{
  "n_layer": 12,
  "d_model": 320,
  "n_experts": 96,
  "experts_per_token": 3,
  "d_expert": 64,
  "d_shared_expert": 128,
  "activation": "geglu",
  "moe_layers": [1, 3, 5, 7, 9, 11],
  "router_score": "softmax",
  "normalize_top_k": false,
  "routed_scale": 8.52,
  "balance_loss": 0.00849,
  "balance_bias": false,
  "router_bias": true,
  "init_std_router": 0.0256,
  "lr_router": 0.000804,
  "vocab_size": 16384,
  "norm": "rmsnorm",
  "norm_eps": 1e-06,
  "tie_embeddings": false,
  "optimizer": "adamw",
  "lr": 0.000682,
  "beta1": 0.9,
  "beta2": 0.98,
  "grad_clip": 1.0,
  "batch_tokens": [65536, 131072],
  "seq_len": 256,
  "train_tokens": 613300000,
  "steps": 6355,
  "dataset": "wikipedia_en"
}
Below are experts of layer 3 (counted from 0) of a mixture-of-experts language model. Rows are named gate (a neuron's input weights, with its number), up (a neuron's input weights, with its number), down (a neuron's output weights, with its number) and show model dimensions 240-319. Each number is 500 + 25 x the weight over its row's rms, rounded and kept within 0 to 999. Numbers have three digits each.
Before each expert's rows: a language model's description of what the expert responds to; "gets" lists some tokens that make up at least twice as much of what it gets as of all text. This comes from a sample of Wikipedia text that the model never trained on. Tokens count by the router's weight.

# expert 52
Description: Suffixes and inflections. Inflectional endings and suffixes like -s, -es, -ing, -ions, -ments ending a word, such as keep-s, thist-les, plus not and much.
gets: "s", "es", "ing", "in", "ers", "on"
gate0:522489533461482473530490530544464508514514500502487522500506477514526508519487451503494504463521518457517495521497508509528538480499426478538512521481461508525489493520463557527506508466493497499511475480496507524569524549511501521503494492
up0:482461509480448512478430531518491466508455475506472494480519477467536510500486473533501534473523528517522479530476511558458436465447502534478515456491487499502522473517513547540469499484506458564493477455504499530494546510487463481460458493
down0:511492498496546511493503497506459532505481465448508486483495499480444515540515485535511490457494477499497477531488527536508495463473475486486483527480479455489521482498478515537503502519508474484502494488501496513475500523457517492459549496
gate1:501505526530425486475498512506505469522477523480493506472501511519498483503515443467499505524499503541519515521506490497481484517532533472477527532532517528494526481513495505507482499486503515531449497466488473529455552519505506505453510530
up1:536485546469504514514502479477509470549505464489486494505481526496470511517527515488473513470439502479482545505456529509492503475517533511473521530498508536482521470473537490455524506512526487488483472499506459524491455516494484495522525481
down1:454476499521496473524519540508560463458508490521510507469541504499526489502489550539490522476470515498503432516510503510470463473484501506504519536556482495478433552546488497500484551453498499481510517515511501500493503505499479484519474522
gate2:542482519451461485520473482501463489499489489516539481540507458486504466490541522499470503478510455467492521491496489493518462535486489490543461480488477509486433523460471503501529471529499513500475509496519480481508490520480522485496509469
up2:462510481454451474455501500464498487490494520517522542509493509510497479506495484555457498547522480478540518491512509500475508475485517527520522504549546511545497514506522542485486458512493459482467480490485517541514498511503519480479474529
down2:503488492460512532500538509459504499527489496551460524495505495557511459459502508542513491479506480504483515520498500507501490525498450459542475486487537447472496508514514499476439508513542497531522541508442495508510528496514492521491509488
gate3:465481556465526482487481499506469512505520478503513558527461467504493490473474520492475516464538506537481450448469512521503514483526507466499478531541493482483495562510446536472486502521548526462522505481513532542528477551543534488485529505
up3:547493481483504559481489513483473541530487528561508505488531459486469529512489442493509503487503505501497501513527481507531482510486496507536521493459501495533522513471513492469505531468521508465500492491533483505460536535482491487541508526
down3:499469504477497478480512493531515503507508493553513492465475480482464476514479518504445497491495513494510513524460506530483533460486530470502524558508537527477517488483530515504464517526510534516477476517521483500503488507526481476524519512
gate4:507505503508522499533532517497509526516516492492522499520435450491452458497494507443506485490515448552487488475494512531524525525533517468486478530537507491515540499524468482467468443509505483465521496519516505531546535526490494543493524498
up4:527490495539497475524480515502503489495485511499514503514508495508502440505503486481465518489482471528524479448475471510496505479485466506474494493539510531497504532534474494475490504478490488539519516483491499470530521480459499548520475528
down4:512448490481525511479506428508493488513546468529497519510528506504530487486541521551520527491519484484493529516522478502449531463540527463534506512487488497501480476512446526468495483552477516519514521497478536464540463518515512541543493485
gate5:523452520526484522534468501489465518495528542486519530556529508462490482562470518543485485503505509542520525501556498495507463471451522487486479548505532511507529516493517470530471508466492490528494500529526490573503490484510481521480501494
up5:470508492539508508534533469524515491502481513536498482521471504493483495480509465517464499503507514539440486458528522450461474471520517518462488548520479527489537513499512505480514493513499475542470473525506469508477459520504553465489462534
down5:509484515480463502482496464515504491469477507525470491507494519474539498519494523547519518490500463491508452516522534476523515505543478467542495496489528494504486464511490495513463488492460518471553507455512541510530579463449501542515480501
gate6:473513494483456483515522497486535468545503462477490504440523490498464509530516496484515487462508455509512484482508491530511474488489499468501495515500519504496486501554506524494521513518460481513493496471487516502471518531498450504516492461
up6:491458505493528505504566510471516497495446539475456514551488499550476481487506476491490538512489488469488450503485517459484527560500489523481499514503555484513482546474465465503489520504529553484481488517531489523492479532515524516487462506
down6:467492517516471510513494509510459538527479528472456488499527475517506499495495502464526536492517487498515565508481468476488495512534483480521492482507560510470494472515527496503475512483498526504482508489507506487517488490502498491486485493
gate7:478526523508505522488535504505503520463470493538523542508529516489492476490477523486540507504489526489472534521478522484476537488565484532469518485476491462500476525494444490497512477473527464498520517473497469502523450515486486491545483519
up7:477512514511501515491478491517513454474506525498530524480484485533559486513540519539507476486532535504490513496523474534514523502545463468496461544477531508512542503465483545495482498497493534479483495498515493538514530501475457509511490492
down7:467492510508484465481481478472480498501480491502521493523491477478491484528458468511468499546512490495467466518516501499450488448520484498503543503521480493488483541466494512494510468437480513460493528524495522526485535516471477482519500487

# expert 23
Description: Census demographics, quantifiers. Census race and age figures such as Asian, African, 30.0% under; also quantifiers like several, many, various, some.
gets: " of", "|", " and", " a", " were", " living"
gate0:512525544464506480528530474484500489528511506474477561496528471526465505560540480518474463508452504513518513484503544500485528490468479502501526499525473488528495489505502471500566518480476486530455491522548519518525491485537457508508500516
up0:493519512504504522529496507502489506551501468524506511512481453493497515496497525511541504427548494521536499506477535489514536525477479516510480482481501503502506511537519539499511515477476448507496492455489470524514513503452498458497509477
down0:515518491475536483489498534478512510503477527490473527455517493515523513491523523475539495536489477503550506485434495513483483493493510476514499476486433545498494454503534491504496505459522480511509500486482490521524477493518509512506520454
gate1:555477502483490478533522463473514503474538467506535530475485475539468474542470514497458488530527522443517527529493539536490504467537496507498532495501510436537532470442456452505483509489517518503482492467471474515479482526502520499517525502
up1:481528468461515476472482438512509513510493482484482487486476512494516515468532458474538506509508477486486475535566485508494507492472514500541478509500500531520516516472475475474508505494543528506492470528526533483492493484487546546486459523
down1:476535505509483513512528513491497481492474497456512461506493494520490490531484512494517501516535482514519510515489508505493478470510518457596518492519479540489561467479470478501524515520471485514520484540531502513500537503494503549504466470
gate2:504482511498506451537517510502436522475520490500491498510502494534499528462554527505545518503466476517494534518513498505510530477481468528456493531468499492496493514500504459488504543493506492484478512512552502548474501532489473562530493537
up2:484504494505491527516490503514470463538483511533541523490519515515525490505470468483528509481525484485568512494536541529506528521486483484498511493527483529528475502508487522483504465530527538527444511525464505485499461513484517495523520541
down2:518486490487459502529525474514452487468488463530500546504496498483503509484486512526544475556511501483523510557513482465511530486533484504515511472527513481440479478500502492478479505488488495488459513470536452491503521475504500512513480506
gate3:490475505506520505510471498448531532483479477463474494482488462471523474506491520475484486495542499463516519500524519530496516479497516512523483472497507493515445508512512450485498446529467512456484521493478506491530505531537523516507484515
up3:541522533496452542495491514546446491519477548520506509514492504454463534446529509532532436523505513482465488529514476489531500495556490527521514508495506499479485503530531481479518514502506482536525514490505519510461537478454483493488485517
down3:495521484533546515464503477564506480430473503494500532509498495499473485523504487516510511479459500499507537549494534520543499510507528499528508526493466501505495495545525499505513486512500477499524536532508472514506515518509487527486537489
gate4:479509490478500495491483506456488509475493515524502518483472505447491461480471509476484513507507526491534498498500472496522506558525520529502478504539511492536548501484486503486489460512486543506505501514496471508467487507494491508431534452
up4:544501487543493479498538505535482508532514483502493472480532481484480503520513504476489485520440512561492529484459522506531512502553478482453528513455471523491486494470540477512467546514542489514498489495466490493556492522499482518532486519
down4:546502525453528494526515524497427497493492510524556476505491511517519482486480483482493482519492458475491481475533537491504513550450459487482531505520509487492506508491567507529510487527503550500511491465481509519517461497538498528519460511
gate5:526451511505504499472519496487516515542499526515509478503496492513487469507488493477489492477532491482517524513515502509471463501511509505474468490514522496503529534507509468483522483488471495530524524511549516515521538508505531493505511492
up5:502518493518468513509527540475530483563545513492515514498526490483509455483496475510508526453494539519502489533505469535497494496521505480501506471490485508545493550516514506479509443505484524511523515541515494466518443475509506504500497537
down5:482491487512514491482478498475500503468505499543469438487485503531486491453506539481490475472515521497510495469494492504456572485431510497533520488510485500531512497514501511511542501531486501480495507483497492489540499502504523502561476442
gate6:479471508505512493494494476491518496476533500483498507481498468567457424535524468524529483494524491541491497528516504492481505527526509475527483475485494507512510501495470520485515525536471492469445505514499490508467502540481472476527515489
up6:512504523502499475498524490536523484512478500498511471520470511488528506447448498486526534521481524534524507449530464539542536514537436472475482486462510466485508477540500459463511497475558504443498477516505512518523478517506494541520509517
down6:525519533500513470511526480497497510527477545524475493460479486489512506451501439488465509496461484515496518543527465502479474468501502517508544496465509517449490500470514481441478514516497427492445520514505487556501555557534487468488517504
gate7:536478476535557486520466517503521502505497542503447560484516527529493511513493493508482476474495523490514536508481485483473545513522509526495570494488464520514470516518470486490533509470544463490516508527506526507488504565493496502499486527
up7:510565507511519520475542496454470455478506476519480522464521456502534506475484472523503521509508508484501514513506486508546453461521513517465497516557472454466475524528485493462483499516504508472493564492541481480488484468527497452480483497
down7:471498497472501523515500494519513526498509482488488511459489531497500512486510514488594476506457469507482538513508513485469514480536463490537524517473540503544498514493498468468488504479522520514467489469470484514517494469546510505429530491

# expert 36
Description: Clause-ending commas. Commas, often fused to a word ending, closing introductory clauses or list items, e.g. After going undrafted in the draft, Williams.
gets: ",", "s,", "e,", "er,", "a,", "y,"
gate0:466510510525470506482504506485544491504499503431445538483478503522488502543499519508475520452499497532485457469484516510528522489531512567520477482480510503488517518514511490515519506511453492542494521505486471535564491452522492482535498521
up0:456496514461522504507501509487521525528555510533470491515495569476522468529455520546492543489482497487513506535499499497480488526521446469443467497517450472469535520557502507441497462505492520497514469492503494541516517500472506496504480493
down0:512493517502481510473491526473471483534540508474453512526528449512473477539507488521493531472510495548506484535522506510533459505491487529427499505535500495538507471512489491483524527539486469538486488488489477481491456471471518502521502475
gate1:535486492512548487515481506481500519486488489509497489515557528550517504498538521464478476499521507481487469460530499469444457486490473524495490523502506501510499489486528481516454500473496534508496505496509505534487539512499486464526507494
up1:534526462482518479488502424502533435499480491485501508499469497524527514460503436497504536497530487524513492489531481525485545472491523480512516551508493560531461469488527485518493508490498479502520500534543500531503517538523476486471485464
down1:489517487551469509547555518520485498502517495518461541494550477474526534527503481544490524494525448520513483476485523495496541523503553514488472455518495474538526470491508485485483510459490458482502529539490504484493549527508506530536485514
gate2:465479480506475483471511525481487491464513507503461507476495469487482500508534507503529514520493486511511513488521467484532506523522532465511494493520492501475498480468462500485510504522450485524499477481501538471483510479549467474519513538
up2:493540496449479472522507460466438456520522516494529519533467476506519475514474539477503543503447548511496521500503509482519485520501480516529500511497521528495472511497556491533481508511519483529477528471494504542488461481483501490544502526
down2:531479499512472491538517490470505527499493477468478493535507455487464465519501494543503484535459520518527537491532480500556499502471508509470519501511442471506537455487506486488495513521438466511510526486491496466479531482530502518531511526
gate3:463519502480463517445524532485521514494502486524473545530510519496484493463478478535488486491528510500508506486531517504543524495533479509526508496462519534495477492540504495488512494512501502522536526522494489514552487540540502486485506478
up3:512478466478477502522517486503497537528450499499530483529527444490520556441518469499464526478502488503492560510511507521464494501506495495524488523581485500494529466518455505481476508521485476483507502480516515516481532506470462503509485515
down3:491498571524478506490492524498480484513471476509508502536491512471491516466513477465513452482540504480536481518507530505517500493497502467518498496528553542473503477528468504497495538493485504567529496511530482533478515476537472512522480465
gate4:491493468496495483500483496538507524487507475506518526447465464496490486498508501467490504497534496544448491521472492518536537508520510495498517475515493475516531527530468543506462490489519502501469486517486533493479546524510525461462470504
up4:517492477526525486507528487499479460548460503497461488509511501496486506540528551462488534495470460539543541460487496495540481472508475488473504501477518527502506491473515488504473552510482505521513475484515497499502476470489500553490499488
down4:486537506529508504486472497502500521532496480508473529464477485499473475500498521498502522529479526491490467501500494542533512467476493539503518496526532503518502520533508503474501516502517476471483481527513486502459532544523514473524512488
gate5:518477467502510500529503526537519554503494514519521479465500488505491493510507535496499486468489540499516462474508522474481483489491473509470546477523499478487510562518471533481481507497525488514508516502466469527550529506515525500499509488
up5:449536455514481497504456470522531510511513511490500513512490489480476450527517505509481534453511519517496489467544521480490484499485516527525516519534478497510493512479500539477524460481497532525511511507489449462513477484556511460485505527
down5:468468486515515509525484503543509503483463494477494495500529526485556475449488489471502541472523473473503532513467504486480505521509506508524485501502530500454498531518458478496501492482514488453492450500525466470520497472513474480484559487
gate6:491500469521494515487527544497500479509518508528490459503471457478486455506488508487480485491545527541471489516512483479512492509532474513478491477519485521492531488556475530475496538503520499477487496556495464513477541505563502500517466517
up6:496498539557482504496478525515470494481491483516531456473522520554514517504505495493526520524479506526530502502551493514538486533521459462464502488459509496527506555545508498472480459557536494453502499485494520501492463460466496455524512479
down6:536489485496500506502504492520506482458450506508505512487538541534532552493502507476519501500505431482509495478511503483452550530520523493557500475468533471487482535478491495541451496487501523515462554517488563529535512506466509508467477507
gate7:487516485520491486519512508511535524504502537506503549526540495515487459517446527535501503470551523509514508462470504508506484498553510523477503507558501493466486526495477524542543451496480523541524496496489469464538488468455491468498470493
up7:499486545505480546517481505482513516506500497503532454486494517472483509469526489511506475537509515461508508505538481512523524528522476505475493506501471500494544509477518475481504500544500462498540510489473502496463501487494490500506529519
down7:501518522499489494526520480483518470486536495490476477506498512526502501546546495489519495495492484486484433477546524505446543443478515533467454541498501490497486509490531495528485502495470448495535486508533496545502494545505518476430447475

# expert 28
Description: Mid-word Latinate pieces. Consonant and root pieces mid-word after prefixes like de, inter, re, often in French or technical text, such as de-ject-ed, alde-h-ydes.
gets: "h", "f", "b", "d", "n", "t"
gate0:500487550472474464505518439497546476455480504499461512501513497522496522492502476521505475467496534526479505525491486531487508499504476468504514486523461544520496476501509516502536484488490473490491531504513502568507495511533476488517503488
up0:496481530468498494489501513449505508541487518477456484513501471529508485508481531533533524450517447462496509509459489541490466520515464468452453474563509500462508443471478477476509492471443497533494508467500515520499556456563485461484457469
down0:528508450535498509554495473503532514477461524459521474496485491522520516480493467510516543489503479509518452480510487505486524520538500460513503509478519485510446550548503499505471537496518505534548519483541528497476532528502528543501502491
gate1:536440482531501529463461502512495480497525504501513463454487510511487474500509504481545526553525512498443514509535534515469494499497481475493527524471513514505499493484516524518476536473509490477483506477464475511542501509499485478478516519
up1:528488516491451490490441472548529463505524484474493492508485521490522510482474490489514531517518458504492534470482494483490518479523526530490462507478514511492480532480548519486509560509570488494503474550516503530496501514473516510489469549
down1:537476467472502511463570492479488506492533506449518541436505516503517475532445537532487503481508485490491506493481464480498471493511502515491533488491536529523467520551486518510463488465468484494471472554517476510493518470486499475489520534
gate2:539479466521479532480499507492484449489505524509495532563516462510518514535511507562537495497505463529520491479573482503535497548488454502496490514502502487490449520471495501511498507458523440499508487460457561480507464488468491529549526540
up2:531560502485482515489533520575475480520473503493532516514492529532498494515489461509497521493480489464510512524502456496493483491515510496518521530533458477513506546488480493515507507537451474495452518522491506478463494506471468498530484536
down2:505495476541483476517497518492501430532531502491511533508506490539511475530463501455495522469534499519503506524510461484484476493485470514534512481492507468541512543485477465502474488475538504531486494516510470510467489503496525500538467497
gate3:505516514498479495492518462506505549496493525513522539500500438466552492486497487497496494481534506482517502510510530478480538486526506498542474508504493533504525535486525501478526480508499499495510482561524500514507533495474482481480474500
up3:546468513508474512509486485521448526491506487512505521462502497453544512531488516496459474493535487525459507545503448505487493544502515513537474519532443525450558472501486469490515477517522530492541511491518489493484493509488503533481462512
down3:498505522508510556521521496513476481498491505510495512493547516475494477510540507490524492515464523494466476505492525532458493503512482514509499489505487533458464467467490522514526501441535519535509448461481440518466529496488496445455500481
gate4:530501499505476478439467503524504512488544518527499535489477480468497487496465484438516488481502545517495491507506472471507479497535494505495495505534502486526508494528483502473458502511490524499431478503475509501513506453493481504475482512
up4:487486440532503473531506508457493491481487524561473527500505485499549501532540526550532543474449461485528515503496508491509522502520482517553520487467471473523499517481468461509504447508502504489510493495545517491488530519499483524498493488
down4:504470532492481554508495532476513501487477516507526525549487498490495542499498507491518512500483527484526499494498477512497496507501469506446514467515510504482513482511500518536501534477509527520512498513509486487517489487506503474509507529
gate5:501489473497471495485485493489543491525486513495537503545514514488463483498459503498465478506491505491529493528494536485528532478497463499481484527525527513515488513540525463495496483489475485539509523521523537523496476520466508521437532478
up5:469494479557516471500501503496512480536508517519491478530515486489506478518476517455497490456507485508479526509459554523477476490493487496460491505525501477509467522482491471529514489455518463526478506521544485521477515494494544497475483526
down5:499481483506493514527497480464521507489523506495563488500526513512537507500500514502500486515500473508504492544513496497507492530499482487460470538467478459484532492484530519500509482550509490534527484508471468488475540458487483532485518550
gate6:509510477506479485529516538465505505516516465521434521492459492504486530488491538479514460544535515509458499487525460501447484499496493505538490502505468481535474467463518516493513495518495514468533523519473544526483494461489467545493508491
up6:499445516535508539509520481494536505539504535479531479488521482515517496501455465461498524457486508534491485481487512503540541493485499510481524506476519527504545511513481499519461514537513511459494496481499481517507501529491517472511530520
down6:529508521506491490505471471495518500505487528525533490494491545503448547491549509512498458504505464480485501484491491493522481514495499515493500458503498490501547473512526493499519528516513514465520499496510479472519508557443500510500479508
gate7:510503480466497514500493501467477511492520494485493506469534513509510498471480497518519525489512524539528466486491486495512556505507482510494476501467502470501484498518487467505514481515545484461505517510526524483519501518463504471536522479
up7:526531495493472539497510473482487511431519515489511522464523502469473515473532522516522513535527532448497476497520503557491507491524488504496538570469516446493518506480514524496459492511517470495477544544500520466526525494506488494491481520
down7:442498482473513533478515462481480494497506538528505532560539458521500503485491461523485552529486497548461485483534494504465496464536495464483516485474459458500497465501501500524506507540519475467514525527537494520456448465442515496514514476

# expert 19
Description: List dashes, word endings. List-item dashes, common function words like of, and, a, and inner word endings in foreign names or words, like electrified, Llandudwen.
gets: "-", " of", " and", " a", " on", "|"
gate0:526486497510499494466486476508549473464484536477472464482517534500487499489475518526500481498457507462462484507520528500501500497521474493544538476469435480552526486517518526472501499506501453540553475470516498535509517473449489476472503511
up0:504459498511536523504477535473516475507542516484447496466507520475513489538471540487480490478530489472500507552475500539497521520501515484486475505482518489485524500487472517526504470511530502491477469525487473479495506492512463495459472461
down0:506489489480501468506486498508502519499480500489504474555510517536508523477518474498520490509506520518530534467486507447464466513501522499513487524460481498529563482458503536484500506489481512518488522460507467504517529518465497492515501495
gate1:514498494539458519498484496490537507534468453461482437465549455481470476509495494469473507532459512495531477501545451550485502500460477446492503509481495493511507464445513496458469515452518483507455490524455485511488522531530478499516497482
up1:521492493520501524486467441542496480493488456441453447533468477446523512489512523522528539476489505468487501443488460486475514491480480544515500484533463547454486505481506492518518523468517504454483484530568530521502538534510508493495525523
down1:547519484530482536514527556498524488469489542551511507522515512493462470492485488507562526468491469500529533520475496520539489517511534455497472501474471528547495518527562496482528496528540517457479473454498470523491494469519485525494533535
gate2:536514522495473458505526501509484492483540492502530535493512494490487516488512516522504526462480438490528506507513495517524459512506469487462470518481463523537480494482546544520474494493472486499461472483492463472471482498515463484521520524
up2:498473525501471450493534479549475465465496477492492533518473545495487478506513555565495507491520504462543509529483487487512494513491495522462515475486489524469454542437509531545495530509519502507495493474532514499456512562494503483490521537
down2:466507509532519530525525538496469531483505519444464479470477475469514475479481530510479499457555520496499547449481510485558526520518496500473507465504481500522508466477508470526489516502494487516519531483536477513474485502482524521498501454
gate3:518493530487509486495504493500554520492481473540514504514503452501544473542479504485490502463510489510537482475535523503498497470550530486538505523522466520500485456516537506531514487507479523457497487507477504511525485552502502478481536468
up3:512480519498503481534454496467495506490476524446495539512532519474448506523475536502468492486495487524481513464522460518514509498500482500491454519516505458535505486515429483531499510495501543455528498500525508475515504523498487496493490472
down3:467492522488511475550534490495484507482511527509529536458502490510501515492511508483505474495513487531511518558495525497505447501543503471503473507479516542527486539446522492483479456498484479500500530500503522494486459449498443539508532468
gate4:499506453529511560509501561458492483504500506462480475470532495478496502522504539477521522465538465520484499495486427503526510476496477536482509510489516483461517520469475455512515521486550507461497503512539524489498526503477490511448485546
up4:473487473511512499501469498482525522484547514530504525502499500505472475509513488515486481531502528519515498464471482528485491525481499481467490471523508523542481465474497530509479505552532487513488483487480525482536521525490488503520485521
down4:479524528505534483485488522495524476481464506516505517519542472544470503505537543510518453507488484482529459535489478512529520506487506463450471452477554510517465522481569521488490505464525562464497537501511482524510479487519458505513503542
gate5:529498478489508547524514501496488534510536503499514535527494548490483494508506502480498490491529515477523501532528489502477458497463525535491576468508510516523491547534484537501513510464474523494509553485495542506507478532477529480490469488
up5:472539496508482528511540483511525513495502505558515477520488528525503464470501471476501548515493531535525472497532509499526525470533519501503487495539450537549483525449503512469479530498531498527511525475504483512504523481508497496493479514
down5:465543485501476492550468486474477473499483504460485478522503467465506508540495509475507497488476510567467506499534532498489480516512510512482468523484524453502546503505514531485484475518488535471471478497487523514546464466477498525543428496
gate6:471521477446470458471498508536510508501505501519472520479533489508450469511496507505491515539555411522485519511497529472496514496525498529533533486524507485521460512493474506535546562470502492506534470530495510514464495487477496475500560451
up6:454519500504520525436500537523485483475483503472534499522505498532531532507549482504471488517474504517491523543473494481490533502512491495513513530435542523467490518511485493513489507509517487499510487520514507552479486514529466495525559489
down6:503513496472517482499520485478450498473475541525527490525504545482511493477464501497503501549503490454525489474540510477500511496513500535522475508478472474497496506502427485521482478508489468486478511501510481484477499522474509473504478544
gate7:471497483511528469510497552490504488493496544538544465494505534535476494521489553489437484488500510521493521496489515536490548522546492518524542499504495476494486499502465542499523479500516469524543523524494497442534482477517501469523544496
up7:475499510542495513513487551526526510498485501534563473520490491477536537496537509526453514497511487472513500513514494524521497490540497512523494532489492427494527539507493485505509460464492485542529507495512515481506504476459453450484506504
down7:472530477476550495474484528542509460499535508472505528499461527482540501502515513470461561470452479503467555494499471502514537472508482509537529497536513472551493519519463529531532519463475494516506484504487490517526545509480503525497526503

# expert 35
Description: Plural group nouns. Plural endings and nouns for people or groups after his, their, other, such as competitors, colleagues, members, students, teams.
gets: "ers", "s", " members", "s,", "ors", " team"
gate0:525479479462469483542555476508526506476517542452496527506484458508543509473457515496453463499519477475526492503494540533494480529523518509510546487499533460493513487505481494500498476469490506514527474454473473515520472491531509517487478498
up0:470486472509513515485496502475499535535516438455492459475480472511493505511555526513512457428545506511545491567497524505491537530523549532498517488559470503465520476508559520494534456493479512528463471549497504532508506522519463497488503486
down0:500551480516523454452547481483485555480455503506505442530480533494500534501474512484503481557468519494463545458487485480466515525455472515521522540531498519528495470502496509481539549491513506505531471525524498490528524459534527487478503550
gate1:495483515530509544532474504535497486449533487488518455435489508524484497454525527441502496534500496534487522489478481535540467473509514475542513483514540493490549486498494484445487452540487506510497474506463513523506531480526501520495490484
up1:469478500464513503529499474484503476521534459503498476517462514497477491497517527462479494506520478484477500516471524470556465518492540475528509474509554502496509492537511485479471510529502504545487546573536525519510540529503486554501476507
down1:513539519462527452479490519483451499553468522490494518462512529480531475480506471492536494485509487502486540481474481511490486542497513487503501481492465459498498525535514496490499479512545510485511530513522505482542507524466530504433508484
gate2:475495485494564497480493476484471518489503507491499469529482486511503498525513494519544491531488443503493529524509498482498492532472487495493475507472501527502482494490538443536490527470500483508482520490523518528487519497518496501498446506
up2:491499487511513505521459496519463527509473488498538473499516528495479473476512525499495464498436504498466506516500505466515536529496513467493489509524553510481474523464468540535545478490491502490500519532517504476482460461493515512487536533
down2:477470503512496489514552509527483500476514525505494492480519491446516478476515499460466541488506461530536527497500520524530498455523471449502502523525475500533475511510509446463485503485468516480495485540514487527529512501518537518542519508
gate3:496499592482500547550477525451536478517481464470543530486491554502523506494491488542501496504556526510519513478487498520507501486479455534503478487529494506477510496510471479468494492484484509497508515501505486499517506577470430505524549511
up3:521471485470497483454490470524492512553468540547512515532491503480456506503497516514478487473484501484454515506513487522512508494508515513511508551490496478508549475521463519524480500520523508541488506524515500454511483494456478516484498538
down3:451516527496510502460475509489518499527514516469499518478465517491530474519491530495498532500506480522475518493501503477526459496521484493501450488473542486522527505488536530512532484443453521470485484514529460518452488524513511524491559501
gate4:525461506454487548478488517496479499521492488512530549501546430457507492542477510493517561488526524526484497458481509497552523498508463464469505503516499510521521490507487510496491451515487517481496483495505472580506512518487481503496505510
up4:511529480562500502554518494460507512499540491552560500506482445516507492480535537496487491503461473537512496494522496531513520516522489523516506501471487489525520531470522502479508550488538522514455533527510520492503520470475493531506489519
down4:472494517508517511485537507478518503491515491530547524538510472489559493480531491501437508477486518533518508489478479504499553501533475465464533453523518514488500520468536480540463536469527539476504481503443529516480475497509497487542480531
gate5:518501514454448534450511489515476492527479492519516505544499482454461509465501512500490521526498535496499521529516469514467527474462506457480490512481504530526549529522473451465481552474475492507549559499525483488484503480522497543475521525
up5:465540471513513486502515499509448487507498486517458530497510489499535464499534489486552497466497463487487497477500518541511498486513514506449431518482506478480535496468525468507512522523530507487516515474495467508471495498537555498467490523
down5:480520482482479516485476494486524513517515516498487495514470468490486487515449512542451522486457553484510488514507514515501480485533518525473584473524473503505492509492481510494550470476504483451496503475492488498488500507530474496497454533
gate6:483456484501518482539526487502514518513522445485504507480457488537500469513479492511518463490546461488520490550484518504511467522534520513526491476494490501481509512570433519484466501574537539481476475475506506493462520536520481513507526481
up6:485498550527497510512473534462512534529517554497547476505535472528468481475518525509472523484509500497519501484502485504563518509524499499509493523503468491467506483493482484518533499477485497465523469503474492530485481497530518486513503504
down6:527496503478450492543497470469505525487533511487486489509473483492497490512480480518500494476525453536536465522511520534494547471516518489482480468534448534470474457508508481488522485506526496476498522479498480514506529546551456551515486493
gate7:469471446531502497504491497502479491462528505568527509523497511514508484517500517539507506451521534522488506523521494470461536538554548513527521517501481517439478484478482543482536476475547514489529511519526523449533476501485520478494468511
up7:511506488525537529546488516466507493530456493487529445489490483495496503487500490464547443548463550460541508477494512512562480484463501505487530449492514458502507526511523500519485510502504519480516515506505465524521505494510464509510476510
down7:482529491445504514484457510502461480546480469516514504475465499543522519483463461498515484514498486500486544533476529528521509519482511520526441498502476498493470485507507544476496505461506479512512478483519456505500483502476494522497493492